{
  "num_hidden_layers": 12,
  "hidden_size": 192,
  "n_experts": 128,
  "experts_per_token": 6,
  "d_expert": 96,
  "d_shared_expert": 128,
  "hidden_act": "squared_silu",
  "moe_layers": [1, 2, 3, 4, 5, 6, 7, 8, 9, 10, 11],
  "router_score": "softmax",
  "normalize_top_k": true,
  "routed_scale": 1.0,
  "balance_loss": 0.00684,
  "balance_bias": false,
  "n_groups": 8,
  "groups_per_token": 4,
  "init_std_router": 0.00602,
  "lr_router": 0.00109,
  "vocab_size": 8192,
  "norm": "rmsnorm",
  "norm_eps": 1e-05,
  "tie_word_embeddings": "early",
  "optimizer": "adamw",
  "learning_rate": 0.00187,
  "beta1": 0.9,
  "beta2": 0.95,
  "batch_tokens": 131072,
  "max_seq_len": 512,
  "train_tokens": 690300000,
  "max_steps": 5267,
  "dataset": "wikipedia_en"
}
Below are experts of layer 8 (counted from 0) of a mixture-of-experts language model. Rows are named router (the router's row for the expert), up (a neuron's input weights, with its number), down (a neuron's output weights, with its number) and show model dimensions 96-191. Each number is 500 + 40 x the weight over its row's rms, rounded and kept within 0 to 999. Numbers have three digits each.
Before each expert's rows: "mostly gets" lists some tokens that are sent to it at least half of the time. This comes from a sample of Wikipedia text that the model never trained on.

# expert 78
mostly gets: " def", "Billboard", " ranked", " highest", "circ", " calc"
router:522475464563532500531480533537498504452526467463484527591521516420583505486493508469488447485510563510552504489490451472557449495484491490483417529407473559483484540516485526522427571454492489404490505490551599507497433427510579487499512543570437468455502479498543480462493543499531436509
up0:529470536517433479395511473515466567499510512457509433496497545459503540440519584444569554449538539486503491535476392458515463454387532497509519451481486553454514526545528586526472529468475469495517588504490501495488476489410535505500516494475500491548535479514586504461481508523514515483
down0:510511517568590497473559520485467510463478525527547506507494512517454498590494489523576485477537429524572498477507497447564555483469478438544461547470490436529495519529471554544498542441450506478438516476438465538478526521480523501459570490440456523535482536503534538413525483496478516518
up1:411465425528514529512496470448504438459510499418477486522523468551515495494495508458484452540529501515432428506526522435469508524537484476482532548467481522454420517494501490536471533465559418449551485532516543481492523505488424512538491568499507473461404565542451466492510512519519466548
down1:583426560456500482439440502524469562508511504477522495490509477470483481496453477485556454514421531440515438510466495497528388460497542421505531492550493473532495456494441526556446424522562509441495496556460535533497472551465494479478438458559464523483580522593490435463542434539437481470
up2:464519530499526507502544546462471539490461477568584428500471501494489487521511511540489447450449460493550514523490511507501574519515507518539495483596413477509553524466444541549569539501510425478474517468446483493451520472511489466477462507577508522495456488483477424450486525500431479469
down2:483473521459526466498508485538579488451545464432461533431493437456529468527483535463585405455547510478508443501526527565516489495412462485556402485567445509535454533430529472497466507480531527492468505514509488527562512503509561483569438441528464419567520508561559496513468473536471488466
up3:517542517434478500473550534566512520557497597488484519504488417490476488513527526524580478483521537482498475502498453497506459505527439470403505491517490490490497507486460494464465445452427542459533504489479406492460482490578537468436583493445542509463503541568512499527519529523409525531
down3:482514525489498561533489518519528596494539489482438438468529504524486485574489458518512544511511474534505420474523526516492584510479504434502503520444533440552496478443487486526529498512477526490462409474475505472533569509587429500482574504497565487506478581508572493470560555590487432547
up4:489506557541463531553562522466506544532478433474476445548550585470505529535509586466540408430491456490486535520565461505498522453462465475476478462519514460496483507421513443454493525506407523532502528485507525508445505493524513504524476501530559486500531485526472476495489533567564516482
down4:556446423505422487497456482524476532503502460510531517534496466533471441443464530449479464478554454452493495564475497542558494494468498449446547456489510518492537519537495516496475524545497549521499564444504580550524524496522509489572534534471587501441574476493540522522474479490503530442
up5:488467473536536550507438519474519494440572530508442497545549443481473577497543539492491470515506464483515603473475513460493441586502465449519445534495441474523467510494542508511488479476463476472478445528529534452509462463427474494482547478526575522438544606440424480533406463427539488456
down5:447550459469463534461479491555518526437464504501518499498478462443490510449557499400498496527541441535527582477484472404527475469534490559454458499464533545501545483486536506513476437516502518534506519498481517534502380431559449518497477521504417539515558555516492459493504529579526467545
up6:496454500546508414479525507508467511445523522574469432487506524451498480520547578575453462491502498510541510439521496449539519459455497570544450484565447476515512560522492409486487528529458466506546477459469467424538511448476505489492514509487463518553526541494505461444545508517493412499
down6:483453512531511528479549535529573491504511483481473500520478449376572588406520503435570464512547517488517483523453461544525576479456510491492487500504478515493481546511478496474536577540551526467522463447499450500564413489514518484427508484437504441559541501471481511548486525519506482519
up7:418557574481536467507500518512561513527528487485435484507477453495499477462427518512498492505540572503447546529465560533485440495389521441489481542468508517528464530555535493457517526523509561502487469548567563464508469504473534524489500565527508459466457528523429472484441487475513458508
down7:539499508506501449539499514516565443508535485497500500516541513512438415454466431516455428503536583473456528528551485438516522492462470436449476497525481530526536521457484494476544453539545485495445515574451494541432472509496476506505522539539439524396477500504535472538489493546526469568
up8:523573445564467555531437472483544441507488457546495494502481454562568550597500469545449519508473479520465490522419462531560538528516514462510540570446463489492538471496510515434509559537488526454472464487521585494390432517473490530447570560528529524524533458569541484448490465546504600551
down8:494516495533532570552422502516458468469524487532529477503509556486506479552472615525508503554494369451442443469508450547491478568569529535458472525437533485447440530466536480463505493518403477532548553531499567479500609563482521453513535478456521489485527472533564475533502510476466512551
up9:412427505478568502560509503541483504463509459470484412552545551507422472497499565520488471534540496440481509568497504537549535430492456496487425474514523471475493439465492430450523460542481533571457508511526417486559411477459486496464453496516478458497522503451513437494444526495538452463
down9:524468512540449496447498488506481453495490540471528487529519541466557548522469467536502521483524481504512435495523506393426500564562433510484562604486507471402509485448428515480553452509545560436547508444530543468494501501533575495491533480476569497506530481463497486546437499484457447490
up10:490544498511467539508498562491491508493451489510510507527497524457475497480424423453454454475490585456522514481545496476577489469532393528464498477440502487500401441488497500515452437484518521533457466495518554520529520521481455501526548524425458505469527519506499439543498471542526512520
down10:439449444430502462494432492494528440506518567502477567512460567555531512555460421518518501509505449497527452506525555408572461484524503497494503472536442385486581489470505539477541521511516403440460453495505503459581388533540513532469505517520525507514512477502477488561524556568391591530
up11:490467466511523518555528501559520513454470485568478572527594484483451480529484415473457519495424468485500578526568518474508479547467579522561479435509514483521533501497523469498465457467525488544460544545446518532463531535404523473515447489439455541587530494520555460456464590490426528517
down11:514465432466539567558488551543519445451555548486441549515459437482471504521443425441535448538486501580510530476524576528478496500476499539511491462543431499538563475531583461505566597503555493515515472516496533533538583536485503478564547556495511567469469469564533499517471585534547546603
up12:482519484550533515486443458555483521513533505474485556525494508532567489553476390460533542523545496510547590550435546475493508418429467474523519552477447512440472502482463553409504523557500521473513526529482475532490489493422447501425456499505528525478490413492479535445513509530543493453
down12:516451408522576498586428513541537532514454546425525471545472459528461580518445519482483449553483471555477543476531415495568506496546578479529489376445486484521596479512439506490484474531474489405566515497501519534517485562497478463544527495541474517505435474462455513460487515559464528485
up13:477526500502476464471540472490533469489490520558542519498511563459516559527529541539543413552553474533415460532506552519465473560472497525525542545458460542512442474502471453588472538539553544516430497523484537553431591505514506487563482502407478509522439524474534525529543472441465502562
down13:526439485494486522479487519522476480517460492450559606507566516443517497465491453553492508553478525550491574551480515459525458464505457525500495469501521481507552491460449465561552487519475477464507570628449486555463476473558525454499481505522489526451516514496487535543516511499497542463
up14:534516550452496591507479480503499575450485520452500522500496544533430495466473537489469529471486469525444617550558537482583487457492514444421520577529454519465501529464490575502532522528513505436551529483471505536520456551464474516458518489471475458487457456510438466482441525459542472449
down14:481518460457499521538458449498501450481472439479471545532475466498538569510478423543543468415498517566501579515503482608496564544523503523456500493522502489455421534547431579510474512531514536610515475436434439502573430433521504524539441564579497465449470465501521506507447488491428471495
up15:524509529511590581523475444494563502498542477493553466506489403531454535520495488455556481502487541455522561501455489488471504525513494452445480517445569522634547436509522462485485499524417533496512534516537523511540492487545450431500537525494534494550446492517438423567481453471495507477
down15:490418463524550520525591572581520473414537497496540538493477428497508450548524493494534467438489441471506454470461527478481424479538486405460493529471586480488515492538508549443488503499535465449474525536500500498460490516470535526581496477604457453516524510457493482524389459554486511500
up16:600447512517509441445576581489550564466459503483567544531503528482505475479573483515475531442476570494531495542489537498551520537497532464470437475459523462490510528533496522461469488432544547508498443501533553476473513550434421497560483482531445479525498523441484506511554517532439535550
down16:537470495514540483499605498473566575456506526553476512532445536524512524479482488509466504489489434449512471554559519503507473525485501478515481421484570460565563525493537515539531425472505449489457515522496501524434526488420570453509481474563557424561462469493485557469458519533502519421
up17:523494477555433497535516451485548446480505518494641442492544451453497504523475427460513461525447461533530462534490517490437486497477521526516482544479525437527432449510484551516470499446591438505466446552476468539524524505509519505536442523424508526483492489515503508459538455545550494474
down17:532525482475443469468529556529515486503565443499516509489488468469525430507453482494561534475422533466509572508530573545490429503512499461510530516474522496492465528509483550627514473423623560503491499651484499501481530536505472470514511529531527506474500474552463529562481422532494547463
up18:501519431535489534516447573562532573441482484524487506504400430470517541513535442498480499533540542505488475534525474544489514485507522540546505513528567456513533516488494501579508439610494464558513548473532446511531528510544525427488461530507562515504535549573451446481539511502464473432
down18:443537516505578477525500508484585521477430490482438503496493481486444488533529471534518582546497531474524466506500506539521524446546461467531412569483494492505444457523448504520494469495484512519497520570532563518456547438498579431474560440424499511445485508531551536492479481503500517537
up19:482483497496484538513407483447483473523502499606447490571496440457510551517523477470530579440541527510449485402497499435458531522422443547523502487504419481494470541483522532461494518489482537517488466482493536480401488457500525530497555466479481581548465461491541589560532556484519494459
down19:418527501518521542473486506526479550509522491529490490535553435579466427526476435523505577424454455492522493470477429495496527523460483600518455509529502492440499479475576505466498484515458459499474416520542456542510502472460527506531486484450475583525468559405497500486523555459505507477
up20:510530447454494529476623444554507477505381489424460431529524417481531498471588509563536485530490500521522523519497425545455472521525502470485499515493501578500490490454509575502476498518489494483490508536479524545535444485516489493390473468545512528585518526492462495557508489437569558510
down20:465488549431529511496519461431551486463538538410492512523557464438521498479540503514494466488622464456571483486477493447469464426445443492484466493473471552529514531410493516493485443510512480495520559563519459513497491534447516538447521514384517516496496495483501482490601489494525472510
up21:523534455435463535564522528530482573497483479543482455493567569484592429477498483396563438460555504540496476442527487549548544438461502484569488563562492514553534426481441530550439498545511523454451478517410510513550448444495482475487531530496423472554528537510507455487476497493508450481
down21:535454545462557481505540526453526482503437543433505512529483470399466546516544518567558436439447542535519471489527505466532555494532534486504521461480520453453427439465528546441514579500514508538503519514475526466537483514500538476414525571462537489441532502548527485510466520489493577543
up22:559535494493500537532505480479606441503491594542592525478534509479492537566518474519585539519543465433485553468547535417439587560537479581542521559511541444434466488491455479577501512499513474530533539487497473508501540510491526492452531486484506533490543476538510482509471484510439550483
down22:518543491459471473545492444484533501509523542520478496486445494515453477586486508506556527490502486487468489497495516499500519454513536547497487537497583475471518454541522522541581545494487513592431588519625425413520537511420574550488513555516477517507490494519504518503492474454453496462
up23:528577446457505528527510557481532511411517532530532539464528573496544518453556499529505515517534461542432476499490569491506485528440468552444466467495465528481537543488430487546516554466480505563545534516507471518463562522506472542507501538422427500501403482514477443491532491540433457506
down23:556535506547576495517486557535508572468479522525539520500497488430474495541452541527489560546493527507503556488489516527478526513459517579484509520450500515465425438519382541502538527518495481521490554555457407499463503556554520523511489418492487505557583533437566515551498451513501545481
up24:500507490505495492447534567522473497469540503493490540389506515577494532449435488499475514515455461466538534468464509452543435519482515566511487387478471528476456485528473493529499505480522509465534502519480502477548460560523471537460499487457485473533511478470538586524585439478504508510
down24:534504541545416424480488442493578488434451519559539482499493466530480578470545507518453510545534543496585542535517535491490523530501454556551441476527509445527471532498480509478537525493487494515483489545481476385512527652460521531484507521501513450483457558468459516523517511500440494549
up25:502513454479476482541491460445484464575475483529466476510484484560575510510554549532580451412565532556503432431415451541480518463462497444451503467465525521522542519464484564548440518514556518496444506607437519445499450476472530493549550580475520452525535492423547506561489527453466508465
down25:482549508474478525504580498438514497504430385457480530503488474532426491485439448555565538545414470483478586491542492442469491563506472563537505481547489533520435529446483513532512449572495465513524481533568447487509481520466543505501524469515539533491503608496512502572513474523459521442
up26:568537542469492500518567439480472512485535487507542442485512461495477494475508534515551445495455514510462478553463483520457504482525506476581559514502577506399511606488530486500441413539469511447443538496425422467505510466471486580530455544540419486532505470539497479495524499521493478535
down26:498453473525545437483490481504474537513546517504429524458444497471495488478492510499521462471472542538550492480541436456443483478495497465511499452498516449482553472469523476431441483474495465503503529471504569459532530558393431466545492437525498511515483498474524532511563448457583511562
up27:518436453527467500500538496504560514518515532508529474468493467562553501484527459553458589474488503492527532490456460480488596490529468422490550507450535568560537485442528512534485477517463465467506434524498577458458473484577450531458512533535490482502447458563521527485512556468423477469
down27:526523512465468526450490435428419497579484527569515424515468525503482480546507474535405579481546490531450591522477493499508495532448460471473483499407519466534487481483592469507482438505519500451569544508421488494505610444468496536536481493471511523423427556505509498502520453494519510484
up28:515548558510498534443485564434536473539528501532519556453500515508560453507514483544507537461462565484514486544424512450415539530525477471511484365509485448475542473443466451499517571552411491460504475475507521442455420511489452525513507492565487489490477542558512465546550504516435501422
down28:521465544547506527546417501502530486494468482554480511477502519560581468539513506519536437540495516505462475492493479523449443507467520465499491512467395481427525464571493514467598472490595535479529490488446502551539553523612547438505551473412482438469478508492499501472580529496565510489
up29:511533493435552445538464508393543507551543495484478569459458508509481507483464447487540492512527528461490497487471520473553502451579509415434503465515502484558437484491578559524445536489493494470538505502448508446591427539506475497497535511527537478516542459540555559488589510532496419511
down29:548464512468463485523487536580514506566462497523548567510494449575512571465474568452532508430472458546509531522525466482493529527453513485458527470543423557513469557484527390507539468500556563522503502496512440481577537563524408531491499528580566488551490552504421503461568492489463508473
up30:473453459509498514545466501543482494518540460500556509549483510532516446472423491489452474551490470482486467526504457502479531512461546497556531485489540487549491547470624526456458520474431471440538538538504444536500443496555461556495423504537526487497413542524473569477525465494439435545
down30:467461440533557481512504546507494516485487451522413431489402437438474518508500516442465480499428526508567511468532525550497470502466490487517482449500469443470438467476494423501457542491455520496476476482486584459500566520460518479526508513492488501504551460475437435411482406441477513481
up31:512538425516502533508512447488499422501469473488505510478439482510551515518483452506446495528556537462463501510440486582527526489501467543444528543524590553575526557482475565421519500501461501481449461579532584446544491541501522423505516481512541581480474507495516402598494489555481533513
down31:442541490458507490535466453439460494529496489510497527433537492494539434503468500501595558460431444474432475511492482462479495461535504500466482493555524465405523530533505438460442485611472497532529523504461465539537427558502437529515518475475548536542526505451512441550499508478511562444